Experts of a small language model.
Size: 8 layers, width 256, vocabulary 28154, 34.2M parameters.
Experts: 96 tanh GELU neurons an expert, a shared expert of 128 neurons.
Below are experts of layer 3 (counted from 0) of a mixture-of-experts language model. Rows are named router (the router's row for the expert), up (a neuron's input weights, with its number), down (a neuron's output weights, with its number) and show model dimensions 128-191. Each number is 500 + 50 x the weight over its row's rms, rounded and kept within 0 to 999. Numbers have three digits each.
After each expert's rows: a language model's description of what the expert responds to; "mostly gets" lists some tokens that are sent to it at least half of the time. This comes from a sample of Wikipedia text that the model never trained on.

# expert 27
router:451493484504529507572527462499539517559482543453478502364541440524522460466457578503534504523533570507507493408479429546449538500549528519533473494506502475645480390496601551495449563488449474
up0:473454608473449494587509481515642532482504499562485570503476437524506585486618426482403461552505467557444485431496428521491440497515535463442526472501542496464526532471540600473489557571549451
down0:455510539488419553463533471521466592480402487480547533538420484504465504535375393535583459513419519561454416512447397486509533490496539516501473485462529530545558491446423415478466560528442583
up1:468550467534515513495417532345478616481493530522620509504442542485483494444514528415578413489481535408437553426548453603514554485582514492547423593538621513499499537465505508475546567441519442
down1:466533483444586523551557497513520498511495475384539520532520496494473425513479497532505500520469552604466619477408537376456417491588456446596482509544540448551445493471507473498497543531602523
up2:517565504521438527433470550512423573395459545544547577461473426521523554509600490473624513514622476488426497445399559496522539470443563479474555500559547484465516456506492432558397498498575446
down2:511453518521459535535518468484512413493405554446487512463507479459462442539481414537431574418450572442531461541522504529507485451529425563476435482498464539438533495593588496518527506511474520
Description: Punctuation and connectors in lists, LaTeX math and IPA transcriptions, such as =, /, &, and, dashes, closing parentheses.
mostly gets: "& ", ")\" ", "}) ", "! ", "\" ", ">"

# expert 21
router:470529510523507551553436442432594465519409565470609400527540423558446551530533487390576415543538618577484541441451446431512565532507496578470461463510476490513511509520468431508492475463465541
up4:438546434576571540601596457476558479486499499529578526409471424544514655602607482466502477491445349619451533463516415570495486592474391559527516488476507464529541384447461446597470530493590473
down4:435431554473445491495522511487451517556467486511485537494409523545495556511527532542530566498491424416479479537484440539601495487546484439432471431488477511501497518503644562440486592517467635
up5:535542466525480546524517461460485459508481516548446472496477495609478535568462536451471445494468415508505518488400489460473572487494535560451550452432587509569446464508420462628471458459592480
down5:629442516493485472562522554511481462460507580427572425518504410435466506460542503477559495486543499500554527458446533463449491493433470485479420534586468545501517585481551506520552512412410488
up6:540521520495527490567566558480469582469548584478532493510528522548606522510464343369598461469450458514515489560373478471515536552552426476481470466513549537483531428495471448481457504539498585
down6:462559504461559481543518389468498479530456499437505433540524549472565417471573461518458506520571508476463617465476509503541482528442549565454497409497520527502497470490462471465378532505514483
Description: Sentence-ending periods with a space, paragraph and post-heading line breaks, plus clause commas and conjunctions such as but, although, however.
mostly gets: ". ", "). ", "\". ", ".\" ", "but ", ".\""

# expert 56
router:499523388427492524498585510520458547458557448518540506453516361578540527484465573496531444506505522494489446451451435569464530510582496526533565459456531595564606488486436494443532478499445457
up0:579610504540502511576426431524461488512552509482485479624477452476476416437508421466501471426428444389484424539492525490578516535559486573350522478523573523504468561471561414531545548514419381
down0:553536435472595526482525514449490517451503512470506560555530422481474406488581493488482585509472540464553425536446434511485466511515540441512563435535574474527578527555442507512587524507426518
up1:489497524423423420532564430574495519518593412514445474439515456573484566494496482477445430441524548489527436506509498611461521454580574519582497548471516487403500429513485532418487554469455505
down1:442563588473435627448521577588523430513584570593534564466551551561498520504455491436439543486461511497540465554643574526462531517486485443555524426465507529546502448562505441471535581510383517
up2:542381484429472423481564556467498520489446504466532613404531457439532460453494431478514447485478450538432518593492431476519571542499588427519507572502480569491536474512441518544458530445440605
down2:526446458416447542469525519495471507514433493512537503481514482454478469498450566427389555465402482447515438458448518459507401491508563595696581579505620445570476450404494487414487453536343517
Description: The preposition or infinitive to, plus from, into, for and modals would, may, can before verbs or noun phrases.
mostly gets: "to ", "would ", "into ", "through ", "may ", "could "

# expert 33
router:463475528495469428614558473468656397521405532514599481505466470490511548512411500439484480541593484471480525488460585518465505525509470505475563460466528543499511532556481411455430528491531428
up4:490585476472507547451403532555537491398470464477501512501435476565417524432538488450427488561646460596576516472428526444462462499530483443451537541480532570505480493552555497445578478462564499
down4:536533529560471583542579505566449449533523529520542431558527595450516540521502478566587581408473504521509464524579588519540476497475493441557449508456550503459528427467498485541465436494505413
up5:498498543420461421503476442462561445487499480459518530520537395548526499572476581504506537512541481482572532485442421440536462507489559515536516448532565525541483494598498471597484414428518476
down5:508528376470538505517467491485445551535568502524470559518465487428493510400520473468453520482467507533445427461561582556488555457459457476472492476423519508535459577554489542334485548543526495
up6:475491518571564488539479490506550557500450462527536566499471535437513455485518534555525505461483543483511456356514571454575568454517522460579566554541484512482434481513505582459511474562542458
down6:460561511427543482480487415463463473536504487476426474480497509477481485562523488511568523588469509503500552469567470546472516544470454482534382547297593489476534509473539382700617511490385482
Description: Articles, numerals and quantity words opening a noun phrase, such as a, the, one, two, several, many, other.
mostly gets: "two ", "three ", "many ", "other ", "several ", "small "

# expert 32
router:499513504424533435420503490470616452447447486504493453465433447523490487492509529419486450502564441479614449548377475504580573411518480457516562476531540613543463495516456485492496580515472422
up4:538482536549530561568516553482507487463441605483475476511507523468464498439537509468503505513473481486464508508475467534457510470559407572470485474494537421494446474596505534509461534572539480
down4:531460537541496519494516571505448474536536489566517442439592561473488469523470551546486402479555548534498456426501433335449526583493470497506535471456427527555545444478599488514508513423493489
up5:490482487515566491472483513427491466576595536463485494495511582546492466483551525460535541544499505528456543533462503407482496453491486376446581468460534547451400502471577541524571487492504497
down5:483524429589551537521482556489555609412519448568504536506524529514505505520475477525540551458496623423481564380560443393491448571452555595497487451514349481477588542519497420537500484453477537
up6:488607559453504539448573457423489502463462589476525446474391488515565515508454445412522594402480489523458482457508523536535510565544434517480643478513587518414523477581557501473459552440491581
down6:513456522440507487540484401444542465454499415511485481502465539456524583446443484477482502491496545487403516510475579419553424473499503505560567417497512644560542437522481466517496478516498508
Description: Possessive 's and possessive pronouns his, their, its, her before nouns like father, first, own.
mostly gets: "his ", "their ", "' ", "its ", "s ", "her "

# expert 42
router:496526549456522561547498459486555501483517567504507502509403484543536550590481525495570470569544477514512425475469472582451539437569456495420568512500510569524594486420543522431476542427559450
up0:500490532504509506536442505524363505499564533469524476519487455427480487416568542465459411512435428438504433435517456465449467410493468489495462483589481616495378503566634489521503450551517458
down0:544501604531531524535487525453532424510552512496496514536454477422482405442475535557514476472553399491492481534547431510445481531485517403467470471434542604472566489445484498536568459539514524
up1:506448532455486490494557465476446470458516473464488575632503556529534543478488468503539548508506570432542512467544479535514522513549526562472477635489460616432498497594526465543481471528506423
down1:436609482451491513440536551496511470492500496493523605467497447532540509476410482417515505513424456523488528557528455554512479437401509494541481571543554486488597481465441528524491580470556496
up2:512493462514491507396399501525521580463508505487501492383445464441547552417519583527444553560538472477529505470390573489462425577444483466570560429423428527491414437453423514496565474498478528
down2:566452490468524516502431510474439547490494582510509561434467452450436402438510502468485537452491531463486620507520468540476442454451465478449528495454508554489528504451533481463521487517480457
Description: Short letter pieces inside words and names, such as ign in poignant, hur in Chowdhury, ist in agonist.
mostly gets: "ud", "ick", "il", "ut", "ili", "igg"

# expert 35
router:446534450458555549542450499456555563583526592455665519481477512458477492480505614466557394523520628527491536496486438478550463478481471565407493562480560522633488402533510459499434522532476490
up0:584562493510589474546480585454493435474460602446485480430516489537483466565504502550472456534528511487481516381470469503519545495487514567491495453541446400586478515454505469579495538511548547
down0:532479477524545529514527513519446583592549417517539553480528516560462517485471526524473491525456521526470559491505510574438464459494573471435469508618468526458539456493456433556521555414379452
up1:520551488463502559460466484483493436431489452423530345538488456574419487585543501530531448503473531544467528525439420485464466559512441533524510482563506516513518444527472470449440527575572447
down1:519566552532526523504431479499533446475577492491516547503567523520487432504471537495459561494544511504436583513516515458502615468541625515636503539475500510514552419542499409590441466507539432
up2:392426506510550542511482503517633513480541432412526508540661475477488557447472401478590496480570585612488532467532519512468493527492449442377562561430467564520447551573549513590454535533470449
down2:550529452542512510495470522447560437474484443482499487498409516523561461606550464493476565541521561493420454504559436538474493412458542480431500495536628502548396434423487576462524465502578463
Description: Semicolons, commas and "and" separating items in flattened lists and number sequences, e.g. "12; 13", "liver; placenta".
mostly gets: "; ", "); ", "\"; ", ".; ", "unless ", "*; "

# expert 9
router:528433525477499585582567419509562517495434548484509411465371531468566530552388531517547455518536472418504535484452404516486456462557556516539520543463487493541429484475478501380496554474457496
up0:442461467465480455379452497475532476504500534422459468470390503551459526441507458445512460546539412416526472543456511480504562540505557482591498499546512402469510599477495520573517469539486484
down0:475497600470427381428502510453555537484515429434474470590555508512557519555502437448510567541454473634587575567505508517520477423487486518482440434467417466595598492457567529527498506502362432
up1:411605504469470481425398519468413517502556469526493500482421561450410562462464480433491592440499385611566451541574543469444518566477506488436489521507527443470544476480539489502433481475472508
down1:541503475625530517485550461558515483479474532474553414505459490509547533522547558515481400547485472436469547505510499532485451473516520562567534479488492499535491534417471522473557536456452527
up2:501489460491442490531454470499497458516525545555484435434510522494500466556478541453499420598531510483414505438472525462476516488558584453484577464402489440462473540523510473443560567537410554
down2:559460471440563574478562489527480543530494440472481390520531496479530533503494557545559502522608523453545469493574497489425527453504451475489552546515499418461459517589463477595493483527495456
Description: Last piece of a common word, usually a suffix carrying a trailing space, such as -ation, -ic, -al, -ent, -ous.
mostly gets: "ic ", "ation ", "al ", "ent ", "tion ", "ations "

# expert 58
router:511571512519517373565444488481614526557584499428507516510550504616523475451534590473492465537616473597461473456491638470447487500482554423421597440520564561513528527507497466377481518498540454
up4:553425442415491420462395511476583399497549471537507585526535448513537475503427498523492598515496489513497524430511545540510480484555447578563547574503519618500363486488556438459550506508553552
down4:409482470420473501447408513500486385536383504535446548521444518540505480481475508517529533472403574633535466376564555499531486541520499554469575490470550456479474501449510377472499445521559554
up5:487488542460470573522588516480527481474506513568496429536508416512458465590433503502492469559527568408506538573572467514482431559398601588470510652396586526508444494524444422565581533546494420
down5:392483444578487560474448481475459514590463438460522522516484465499514497498415431405518494480468561503547527559484456456511468474524538514543493510453460474476462597544526526481479554402563471
up6:515484447535563513477472405438546410481545586468544457552568444461476472447397544525491502465509546536471483504501497497540507558499567456440613532540601493475489578506400470466471486500571514
down6:563545439507536457458463495478459568536528507468505484616529606458456457418561495568498410507478528521495479494475466496506502512482539366475532547527512406529540538461545495454446513528620569
Description: Opening stems of lowercase multi-piece words, e.g. dis, con, com in comics, char in charting, cru in cruiser, adj in adjutant.
mostly gets: "dis", "def", "exp", "contr", "Rem", "prof"

# expert 29
router:476550461542453501544533428506571463571507523420459554468526506460446509500539578506520445439552534534440498457460563477450576450490474401525512462463494524638518547563562438545473511408530410
up24:462513546461362506526530485547584543413511530468564442398585562535512500605500557566441601544514496462442529505500544518444479482512567554435577450440477557431500476553468557499510429489534439
down24:558502479534583461528521485482434432568464429543436558545569583399559463493512428434546468525478519528476554510579444441481459577525445583511441447546341500619531456471551428424454533463447483
up25:446450499422498490487501599475463479568560548460529437484558532533474450518542510580486541555518413428522520508360469642422475494512499494452506530520468504498465553429401459502464470448551478
down25:474501503527509594482479605484461453642477438495530465593474546458492500517435494479521502458498405519449565519496560520532529501427448478412553499545528420405622438506391535476528479402570458
up26:575505505463520537491557495523562551530465440508537551559516504473504447480404539537527555522601520543520567412414507491456406543478554434472532596397477523434448449521497465511423545432586508
down26:503439528607521368482529445488483512475388590512484395544455568422484530519557542547514462423403506374456533525489449521474502425511557470467434441489445502564543555502553535520496477579546521
Description: Prepositions like of, in, for, by, with, during opening a phrase after a noun or at sentence start, e.g. "board of", "In 1983".
mostly gets: "for ", "of ", "In ", "during ", "against ", "with "

# expert 15
router:494475443474465506497498507415517621616520488474517522564487586557492529490520589535539406459509480579521519519420478529498642496494569500441495527451455475515474368411500524474496557428465407
up4:487524462344548460515474482557557597532426487457612513521557419437477521525422519439470509420564500504560509535458557487490507479529557488564510546478480528442615569401570633506530549502443497
down4:532549578500459493465595413408493495590434447475445457473476542552524495448437502463538476410469462503476532532467490592496462432497507521550578498522441510570514505499476468467472468509467498
up5:562421501550516502526530455545467557516552422477555531472434537478473492483476474514516359527479418420412482548507511537504481468460408542529505552528540464504503567434429498396508538453484393
down5:619395453563533568527622461484527405455541507493528445453423428447559456512534500390454416527461516510519512470407480490452479449473520522578502385453397540517479462453613440540536515558604548
up6:573465459528605461428556552503503497485500443562592475544465523482498446554522475527559546553468583515503457573522538546533638495570470503483564560544559423479550459451514481393533536477519508
down6:584523499374554602532512504548511454566504492534450488562485519561527423487513462444497546457643476526548538556503579422645448550415527430520542536510440476485447538460374585533541563484572534
Description: Short pieces inside a word right after its capital or first letter, often in names or rare words, such as F-et-zer, H-arg-itay.
mostly gets: "eld", "ask", "ult", "itt", "its", "ack"

# expert 40
router:565605466413462451518467525498622487497511549490522478460476453431487481431601562445443517559553534538468472467434547501470456410502560449565567504493472506528495552553520450377416565491477444
up4:504581476514408568615530585441488509611425473560610501539575523514513377429527519463667446476585600505461568467452486504531510481511468453545484451571466469505538562442481435456519525465562491
down4:504435512552496508510555499506522565433461515584457449521442540589538536554531564468489479511515423439510537536501515472501552549596428577486411428539513596513395502514486440443543520459548501
up5:460502542496470574536470556543556504581527555523507502542445484352474425565500445444544476528513485548446543511449500529553509522447445557552604427579511483501477601487443440425519502502582470
down5:590536577484476448491504484456509484577597521490481511491635472441441499539482431503519469497507421494493455504512458438545539558430505385494537564599509462563514395474535502531475507536593499
up6:536528452414430405522527495528439526438487537494477541440509513476474515487555494500442532511494432477543463471491445510448613435454523444511500457362586521480483537399512460455426561475462472
down6:538453534497404572415495598435504470456553558459515477526453477375488475470436457460551521480458550515522504561481533553518391450480591504552503476484512531530583477488598573546502571522476494
Description: Capital letters or opening fragments beginning proper names, acronyms and titles, such as US, Ar in Indo-Aryan, G in GTV, Haw.
mostly gets: "Ar", "An", "U", "Al", "Am", "Pro"

# expert 39
router:476580460450446443560542425481536530595489533400442467401525475491506526550400616491462534545531520479472487448422489497511571462501500440455586462502472528555498526437512518442444604447530465
up4:447540535579516518642541508427574586521483544565502512448531527496567614548515588419545447520480550565619521462416488528564532433461510504542547467366506571392507536484456584471472536526523479
down4:371521517470421433520492521503494530503593583516594560523512547574427635505431480491444486387510457516617533501466475532483472554470532529466521526500466492566412492491480490441525473608573466
up5:537528421549448380533594459455466505468505532469533446417505556513511511530445560467506475563535439427505436525583626441517574518509546529518467525519441426534515481525462393499484379420471437
down5:457521503606523507503605507417365583438553425607529494487540509490504422445499433515533484469447490488471499449423480470477453472477523519500499547444487550524491490498525478516562535401552519
up6:538467492528527423535485551528519550475500549551455465494496505535484568475511515435466434384520575505520445467557561512535430455550473460370449531411568598477401548527609475575513531503583559
down6:438484524504501472549428513457454445539487557546544445534455543418515477549565642446517427500537535497459577539483486429451562523470590558485526567441413489471502458629459454523493522529487447
Description: Numbers and labels opening a cell in sports or results tables, such as row numbers, years, Win, Loss, MF, GK.
mostly gets: "----", "Win ", "|---|---|---|---|---|---|---|---|---|---|---|---|", "Turnout ", "GK ", "MF "

# expert 28
router:432598429384503441521560493498513463461456540557561540508485501449521504409507404439475418499509555526512465494477517465453556464533500440454450447460498581660497526503515379528409511411472465
up24:477512482638461419506446446466468438500549499480571439480466501452509496506445483556531497411507499421447449507553553554501481489471467500458490526494524553409478609522514579514549635530539517
down24:414430442463463537501494572493575415538481546439484489540538442554466525503495512493480523527661532568517492539520420459441464489507483502610517431503478471566601406524479536377453508480412526
up25:408383523546530406497533579484554547574514530489497519491475436546424486557541497490463382526473438515515578425536499514450416510509453532511425475379589561540503454397547530515512517460507496
down25:499495454499534561504376498470549515474525481568384518493557467443521537459520484523487573500601477558414450649457452507565555480509446356506504468399528446483446485619471491389569413513501487
up26:524528550416420477450518524512554616502459600510529483483540485415519637517414504479505478469516465551464523557488436532420493589478465503402531496546461419474535535552519487604504426558438540
down26:432511430625521460522445517505430438500414558523544539494488434521389463461523528563512504477483489578542571481412498539497459392502500426532454484475489531502547414537417582542458544546439472
Description: The article the after prepositions such as of, in, at, against, plus sentence-initial During, In, At, The.
mostly gets: "the ", "During ", "between ", "In ", "The ", "around "

# expert 57
router:484466471525520554537494455431490462443385568489532500481459441462553574519425434473576453511541561493396461471445457449480591466576531540555510577455538542624531426488517527433441530452506448
up0:544446429568512577503526447457469483524496488466480535488525486503502446486546440513430568519455505559606469529576403467519563494547503531563530466437525503521525403447564433389498536386461465
down0:529519434485528535522522523494476635449528493419416501510429564567432508468488528506425556492537507488540522515493470609481508539474451464530461528547465492512485536608460619524492572450551438
up1:528499506494515514510528488444522518451523528515497438491523553503533457555546556454481527570550481507554456517495581513543534470467389532520433547493504492446485520412556545420456467521497535
down1:616449528452396457449404507534523466554512534556447478470462610515533452420430508562520446545472399494455438506445447477414524536504483500524536513431558610508479578538443572440601491493643586
up2:501469503512451414501547491531435503483416508541497542546491458634499479484472468453510543468524494500480459427394451532472457490611477478486458570447581434482493510485478453485463546474498503
down2:476523617545531420477488486553558584505557480430488422442500542445503554469502486408495519458476446475480540445543601485559477478526430526626453405428515558499413554479530519508553536536538500
Description: Word endings inside non-English names and taxon names, such as -ov, -ski, -berg, -ić, -idae, -ensis.
mostly gets: "č", "ov ", "berg", "ski ", "mann", "ensis "

# expert 63
router:458515437440568531511505466632503562512477521478419518537517388509445509533504523488528409564536491491548500435429548463518483521542550465410482495475442525426650500618478366493425628505480501
up0:444527450467456420558552468451471517479550455423404579517588414457458530451396441469538490455564606503496414483510473575594553567432497527515522507437528400450517527554555427562499499539518475
down0:431476503519571528547439524507438472460533558535515491495516486410489512446471453491525469635505482367559397541635540562502547496534428473468534552461495529447449464488603472435512566516508486
up1:486456520468418527511461456620519477437504549464443547440575487506490592524448531452493538419522522453432505582582602451560439428425578506454494434468583470474526500458451562554418477527419585
down1:617546490538501504517579540599522466485463426400523488484476583486456450464451500591481459484523572491475561432459455522489426516445514504542503521519489494483507457471596488538457460502552549
up2:565532632489435496522619533538387449419532523572533492517482543423514549464506577519523486502466511495553489422427532456439567473542518510574503533479521478364480588512523465552439509431566465
down2:487519611459485490503619443466526480487467481536567452511430485432537528524531435510491499311555479507527425535623462501519522487551475522550467545537457500409407523535520564509578447543487587
Description: Colons and list hyphens in infobox-style field lists, coordinate symbols (°, ′, ″), and taxonomy labels such as Species, Phylum.
mostly gets: "Animalia", "Synonyms", "″", "• ", "Density", "Arthropoda"

# expert 37
router:398463398526529386479652469422586549516447486369487538427516457468520441505440547465552495497525460538451366512471394548421544467506519482478547526454469504588613508486525515547480488544450529
up4:496503486541492432566529542510525456481583555464538467488350436472612461413483487535484478398498479496498448486503474514544498433512476485463501509636532510479530412437544427600448479534447495
down4:433496619480399543548498506496591566598480471597481471536532415511446548473560522510481513493530448507451487523496450482436459464421463474527544532543444474481490408492495502474504492477443454
up5:476480463465507465465554527497489536495467571400396457515520539564433512376457485419503493533497514492588449568464560510482522482598402429550458576499516545463482553538499545610457406539528481
down5:498490508577523491502492564433385508420443541510527597564410381484420389505435475619459587494589531465509485554445458462485515492623489502433516452521438503537466442516554449554492550617419597
up6:517416538455561445483565396425491520415526527561441464525525509509377549562519497334463488478600396591428521465601519491483468507468497445443547420480550417509492521493454534537549600533530516
down6:490445471526501473565527398586488450550483500553537522530484514436598531530521485523552514540578432545482492494491544536419486484532525480436467532424478452499575470570566572468477545517482442
Description: Digits, dashes and blank cells inside sports and election tables, plus column headers like Pld, Result, Votes, Pts.
mostly gets: "Result ", "−", "Win ", "±% ", "Votes ", "Pld "

# expert 5
router:479496438573437403510554485434486566506382483437521554403528497488537453458524626492527516478519460522472475466449507474448530468512536446467524432475492523557640505462580536425439584498453483
up4:408536436442461479564507525462528480460357538509536453454476569384525651510536578398479498477531496425551524469472581474491563503429479437498471524597472476433488499486456435482497518432582482
down4:488556524538532456491456500492460379530445434536412525439472418533504509490479446442491472584493494520533506451495509491448510529510514439501545487523486515560561519588474432482521528494571572
up5:421534544561491497454454444551552515423381502491542465499534416506545533489403551497387433531540525556483558563433581569498491451522539507459604490517473486430509460460414457540506547498485543
down5:511551511484502481598522424456586575549374523508531480441476454561530564470593596509460420476523489550528463578563476529554578480527522467477543444551480458529448507505530487458612608455496510
up6:461504639444491538531559557521459494549480566532563552372422515530549571429577463462474453477459540455524406505476447581606426399548456487461395489594509482466496484514540464516480554491485459
down6:520505453502568503534457540574524448520459492554424469459490546485493580491459430473421465449564504504488493549448635511448579460553496567527501504482461507552455502492546531507512434475466505
Description: Blank-space or dash tokens filling empty cells in Wikipedia tables, plus Yes/None cell values and some word-initial fragments like prec, Tradi.
mostly gets: "—; ", " ", "Yes ", "–; ", "Gls", "258"

# expert 41
router:543509470488518553583528498491550441570464538429496481472517445525474479495530459482570427523538524506502502451501500552432516422523501460480476454419546575510417449468551560529405610492477481
up4:532450493440571452530462519450544540542469417588505513449535574430458487569544514521425490482534442542511506556541423514489565450477478422606538490490478503471491524494452474475571535443494507
down4:477593493529439549482694522545550543515555498410506464587495430565462514528562477427604488551460549502439497499523532464527492567494479517441546504496567503465537541542483551448536493637545527
up5:470516446361512463528464369582466513567517462498395608597556494501588420529465531484423457520526558461567465566515493499514409518541549503438541454560444458476615457558434438487462512543504502
down5:483572518485485509435499486516521486450496417489480507466414498443547558501405523501406429395495471409511435468502513474502494466486471495508423419560569420480507586528499543468438563403521441
up6:491439468480490585505490544402586571541497521484535486526467450516537517470603450607505563479521427506419519433519440517445500513640408519492489506532542473449396634448555408415470528441532477
down6:534511484500550415514457556449376504440470434540448469473615556488468497551484475469527483474519509556549528466505511461511483506435611524445481472488565472465505547577448491560498556456513468
Description: Hyphen bullets starting list lines after a line break, colons and dashes in entries, and list-introducing words like including, include, like.
mostly gets: "including ", "included ", "include ", "includes ", "– ", "... "

# expert 12
router:433478538539490539501530471499468482570493434450499517542447578563496450480436518490553519501531465464403530497475429517443503451470569498505489557378510590468499502426572524368427523463525506
up0:542514471467455528533435420508463536450438421558544514558524543490571461571604510554524563453553600519398563445424474506480516494557593415541429612451527552418450540497560505485514489485585440
down0:533556540610589491494485506515494661501583611523507514489498494517480501510504502492506479480478515438559512442519459451586450524406421519474411447540582499426499518459408423474506516413461445
up1:506458445473493550452497449507421487526519550534537477520442560472537522491372481482535527521526467494451467473460408388489478534443529620539465572405568576557482470534525555602472569433445481
down1:514521528514565526522468578528476536492542517449460476469525449475464463433442550461522463550471499450452521488571624485465486583489481510611526420530584426511483517510470556464591487450495551
up2:563483468511701504487542492485392554563542440546478550445476418551547461466477614455457413485590585515500514525506525554460507451450547526516481518564493515485519472481497470444489404543542502
down2:521551451469404549494513466514514612517621518536537492506405462478462573521443519527557599492472485512556432544474543564522515451512566355516551520606411527515521544565459542463434500492523435
Description: Past-tense and participle verbs or endings -ed/-ing in narrative prose, such as played, used, released, convened, finished.
mostly gets: "played ", "used ", "made ", "found ", "released ", "took "

# expert 45
router:426498349567590513543527409463551493509541439467512521512453430533526499446568541493564454485524538477519532497496518534543505341450530471498538419460517534555491440489499446498451458416471485
up24:375508476514509424435595515501468502451475469447404516523503538456531460495463605478462504565613540510508476479526493475420567418523482436457581463468554429447533439556517459517473471534407498
down24:380540514472530438515503536391427498580432522569504516541409452522477545461448511502446542546461382554519413531483438519550512501529515444549558459502544506559533455455640536508461564483513523
up25:556533484498388411520537454500538434548522448513495511508452473457500462508436503430498420509534373539540543527453519472596507543419521414518580543527550625445543509468514571436593600516565418
down25:469426485448502580574490513554456391508461488444531449485445595562472518497491588469576464514503442507453581514470488517450472497619460578544409504519459522536448470451379412395508530550532595
up26:578540534464497571450521476421458540428537526538490521495521463495435530450444433450481385532490524547552493475478593549543560497502540474491398497597425509595512479429551393468560488450510594
down26:528536471594485512510535400470502537533472542470486605516481556462503479461495498529440535451457552467370430608554489543533470505441511445499473552516468550465406522422493558488472455568474454
Description: Closing parentheses, quotes and brackets after a number or phrase, plus the preposition at or near, such as "(mouse)", "at the age".
mostly gets: ") ", "\" ", ")", "), ", "at ", "At "

# expert 22
router:457539539486539584550494461451599487512472552437496474489518416447516552514509475499521546580544559540538416472521447564529592514505497539468562450523559486536462518536512485547496618508462417
up24:511586515449396497484452526530495506517509460466521496576551386422544504501503416520534501441451494501531461477567556544376493425466493484581524461422597445482583449463535387445585562483386532
down24:443532435508460549500518562521427478547456518471606409378462375464586501515572491475552526578547488545553455604515521594471528449426519446497537499535555493420562498495476456504608547536544594
up25:524566451502522441511531505533511514461476534438488529541497471483499431432520472599564407468502488564471528505558557404528400551485508554421476481497500504458549530484486413459438590515546581
down25:508424584487492464489547534484473510435494418493521495424482501473520616466496487486510545434456479537517557456547560480489555635449498519518472439586433549489520449483512505608490547508481457
up26:426526537569469521508470490562513428539510465449554450463501480494454553524522564580388508500500444577410475593537487596505524519401512474484536521497479537518566419479496483475409468563553463
down26:466510574413486560535546514460508455466488512513517525497468618534489437543449459542465490463542530532485579408458511413431577471454496554530485405534462492588467486503463392561443598511524453
Description: Commas and periods ending a phrase or sentence, including quote and bracket combinations, and decimal points inside geographic coordinates like 53.4062°N.
mostly gets: ".", ").", "\".", ".\"", "\", ", "., "

# expert 8
router:471594497427515435497473375538456624400519480433451500512542493433560550538454484428450444583517538452519461487424542435515544510455495462532517515462546535466659499574491453482428545516515493
up0:608511532539554377521466425487499501522532459465541531428580575507620523479591490473492454570530458560442523458494515516546552552590517511358437511520516588419434593513547566575530462489482522
down0:610480452422471421470510585446568622500514461454547497484430413501416428392518449489595533466387500472581577539463509411526539530490517522521448485550465570485575507432451564580506497579446592
up1:624491458476498456529620533557448454478522540497535581490513430482459493536555613463374479546530512505413494467495423463526537543463541447494490405518534542466502585536476418489528501539494530
down1:448485544533483470505599503454499483631507389521508490472476491525494515519485466483519540405527496476524547476384533512461486443448517502427529462498468519484438431439484469517428457483504548
up2:458483452472537491495519431486500508510510477541523512489528619470481501486515531515496548518510430458531537591525468539475552507489417457499508531474522567484663470463574478480449542472545520
down2:492543528374532596537454564471500451476548527378502533538533477549485603475590461529511467452485577455527439404497547429594392546446543483370454412542532498491528469543374486525436469510489474
Description: Field names and line breaks in infobox-style lists, such as Born, Died, Spouse, Coordinates, Phylum, Personal details.
mostly gets: "′", "Coordinates", "Born", "Clade", "Animalia", "Phylum"

# expert 14
router:480501514533504587460536404430492494455447525470528429481433444499565545529440472490491474483514535467466472476442402559511569488545531538528552568439460486583455402461487518464483530419487504
up0:464479418524437572528541448510479546478456490514475529566496520587448564538556484429516507554525528530574456463482381563481532456478490541559425588429535549509579583496493573501552511462594408
down0:510492598606592499494500413470570454513437545522539506466571461411546517487492493498497479485507535496487493461523494440465477546499548501485551483556492503540461437423595439500474444511456603
up1:512579484436443554473545559620579477455566488506541472448422453524455597541511520462496452536542531357459525536630536484542581542501526494503483572522507539515493491442571520485566490437514466
down1:499438544525527555454469437371393521540448464529460487597518527501589521504449472490468507473429542554535537495529495503489436434449528608475548404429419533509440416566514545513512472447490587
up2:494508505477453529473652411544513500443431498445541522518416558560500498479408500453396486446597438413537463524518511475528557463458445431482490488483466473574464575481365461495579502588473438
down2:528529475607514426556429469457519463568536527486468403496649536449521602485561489495507433524529533566481589445451550558494513489470480510470492506472467471475525481480587480431451570373452514
Description: Final pieces of foreign proper names, mostly people and places in sports rosters and tables, such as -u, -ia, -ley, -ana.
mostly gets: "u ", "ia ", "ley ", "o ", "ana ", "ey "